{
  "n_experts": 10,
  "normalize_top_k": false,
  "balance_loss": 0.000913,
  "balance_bias": true,
  "init_std_router": 0.0282,
  "head_dim": 128,
  "parallel_block": false,
  "batch_tokens": [32768, 65536, 131072, 262144],
  "seq_len": 1024,
  "train_tokens": 400300000
}
Below are experts of layer 10 (counted from 0) of a mixture-of-experts language model. Rows are named router (the router's row for the expert) and show model dimensions 0-255. Each number is 128 + 24 x the weight over its row's rms, rounded and kept within 0 to 255. Numbers have three digits each.
After each expert's rows: "mostly gets" lists some tokens that are sent to it at least half of the time. This comes from a sample of Wikipedia text that the model never trained on.

# expert 8
router:142130148109125130103099110093112141074136154123098144168083135148132134128141089102170093115139148157122116120129153172141169130113153130103096129101141162169117117099138134145128126175107128121102119148103118153128105123122140141117166115130120110134137113105155148171120136108116137162140155124125113107142138128109081085132079112133132150143175143134137161110117157139142112132129126120128108134089131113089144116132101137113143103156083100113079168172117137144110146144092129149123154104129134126120162124143147134100143120126115114091101108131100178129142129149153150099132151122096161124149117078145163150165112118115106131124134126102110192122103127082115153067090145135096099124116086105065130130088119138154150129128140189105116094167150074165128085192137116
mostly gets: "ical", "ular", "atic", "ium", "ological", "ler"

# expert 1
router:130120164082165102136149107120151108117144140119111139144129166126155089117149113120137153120111128119128127142123146143120158126116151153110159116143134157127120134166152113103145104115111147060147137124135152142099144091125126113145135139099124129132073111129097124125132192123136127143123119149132118099152095139108132047186095114155133160115127067103144130086108139116141122138150105148153083133125034142130108144157123149144121151141088105141102108143155131094131158152101140121115123106148120086119135085119126150128160129143129107182137119143122160145147138129120166127091137143124146143110138107106115150143102133131189156108141071122084171124153099120094097109136141103101128156148086105112130144136138148178118170102179154134166153159136098121142131141168107
mostly gets: "1", "2", " | MF", " | DF", "In ", "0"

# expert 6
router:086125155117155113148171126119133133123135144092097127149123117114109111108148128140139106115149133148127115085080105108146143131114165138114179121142152165183114126112165135157147116163095161150125160087126116140138171115101150086070137158118140130134071137140118138119140165124082129118149119134088101129169088133098089108114092104158122125123131111100115092106133183095135075113126120114108124123107129114109165150183114129108110145151101108146094137120178124123147152156112170161134147104120104138104124072140164130148121144091125078121133116127095173112136170162173171087138141158105151117101091157122123130128152107107153100091128111111113115119111090116125121115119161123105109133116099133126162139110120121158104146130124130099133109147128156076083111131160143
mostly gets: " have", " has", " to be", " had", " would", " were"

# expert 7
router:150154117128141121110164151111123148149122110134135149160143165142150124126139128102136132116147146106110136123107078153117114139081118139145120116113155101173100106149096099152106160184090159131121120100121107139138145056150155123136162149117138150135102170165110154125162118154119083110117111128157107124133109118126106116133112134126095119095095091172169134107125177102142120133095156147127164164089118143136122133160119136120096089133118120164106133164172162087094133095138118157147112086141120133128164101127143128098124151114096107131150118085105116134104132131110172131088173129140115165134125098091117169129133112136120146087166127134074125132138137121114137150080087175100139186113138109099158125144132125120143139088150171134156108112118088116061117139136121
mostly gets: " Tom", "arg", " Mor", " Ma", "ó", "amp"

# expert 2
router:125144073132145176136116123126134157132107084126095143126143148152148104152130076140138105129083132117121109132123093123151167155101157112125165151153151131175126104127135154142095156114119145119127151088124129133136130058117112134149130112154092149135073171124113140120107162121117120156155103116106126146101129126137101123182134151148122153103138112129107173110110142158135153127117145172141085104121112140089121163134099158108111112138125135130044148170142112103155144142107131140129163102168100119111101088163137151108121145126118126135116111131108137151142108151144144124133138153160178127113150094160109154121085126138171073111146102102096158139088119095102101109124137133123115126130091153084137128071155129160128149091154150105129071136106137130081095148135119
mostly gets: ").", "\n", "\".", "\" (", "er.", "es."

# expert 4
router:114130135150158128137145113091126142104138067096103114135093187142099077130173095180116091134116120095142099141109123146141136143071144119115125165112162158127131085147155149149137174138111146082094141117117115124178135083129089118151144134113115112108075154116154115139134181118130122118116135180132113142190146101120120125136094132114124166142091092124108121145113144138148138117118129152134128110126110106108130143135070156117136149153124129159105141153130103101148165154122161110110110123143142123112137087144128109138147151093132113130110122114103134121123176118138145126118148122175141126146111123157138180149105115115197082147168112122102151121129088134065169112118121129106114183075122079116162127131133110137140142141142155123133119153150121107161127141143121
mostly gets: " years", "006", "018", "016", "015", "021"

# expert 3
router:134136138121160127127132131110142122096087118099085130178142171143085088150125167126132104135128119128152138101118137157174121146071150109134136122160117117128150089131167126159147132177108162127103141098138124092100158104138128111120138144089091132108107149126109137139106123158101132107185148183128108141152100103135092110138132132137121137113120142085122125140095140131152111122149121134135095146095071105097123114156111162101141114128116120136126138181096133117104127131100127121123138103160134100079117075155167135111173135104132119093136121140100133125123140126197150097132139135140170140117103129169131171109084094130160145111138088095073144124121107148070115121109134133142082150076094162118148139109111128166140130135130144135159123149125098088143106099155086
mostly gets: " at the", " South", " during the", " at", " British", " County"

# expert 5
router:138176153116129116138148125130131156139132098143086116106093115162145139151147085136151154142125127133094180122130144140134137120143152146138172140140103088138095119111151111145140094133129183100096143091101145166090138092112153128094131146084130171166080124127117162162118166169133101151155146203104128141126126092126105099137117118105108142154143140132149133143110111155168069139142163135131123094085131116064154143129103163099143163123137103136119156126138069182119144138121126152115160105129142124108146145153154091119125120131094137162098128091150131122128152130161115126061180112147146160120122148126119119170138122129139120160178114100092132086137135130119106125146088147100098126118093138143117154142131147156139163129149110114157145142124129099122131141145149
mostly gets: " st", " r", " l", " w", " sh", " g"

# expert 0
router:069162111129145099096178124103139125092094142121132081123121163090137124132123072118104143126121159136138102138141159108133117142090177122152080083135127132149078091102165096126135069136139166099125161139122122127126149098132107102113123154114088129147100180097161137098085168124123146104129126111094143104106087149148128117124111131136112173095097121110122137104112116164136158112066156124172173148117107126116167121148101153099164136156127154112117160148124146119139180115114149150143131089130133117088132129135146114110138156107134125158099144132105150150114134168110126111119154142112128113087105121165114149112105125094145122158117081096110172102111109106125144103126099149115126124124113090095120167140115093167145117099138168132108110131143106131119120168147130
mostly gets: " President", " design", " coach", " president", " General", " director"

# expert 9
router:114166106122132132140136127118092101107113097120095153163076149106123152144106129141150053123101117131149133088107134122112166159117100133101168168100125110133086126118146136124107101116093149128121133092163136162098147113106124126093170148096100156127111101117133143135088131145114123107130126108126127145163093103107103120164125134130092166143109092118164084135153156121160139145154170169131125101101071110102161151119128155122138130097103106156121173183120107110092162112121141178117126135088112086106123121153115140095137154110120117144093132105135145120146182159141116129118138124096127097116102081118151148149132079122145102135151120107124148130093115112111115165126077167113133154100086103107159174113123125170128120165117167122111127128125086097121125140135133
mostly gets: " O", " E", " A", " | T", " | N", " | D"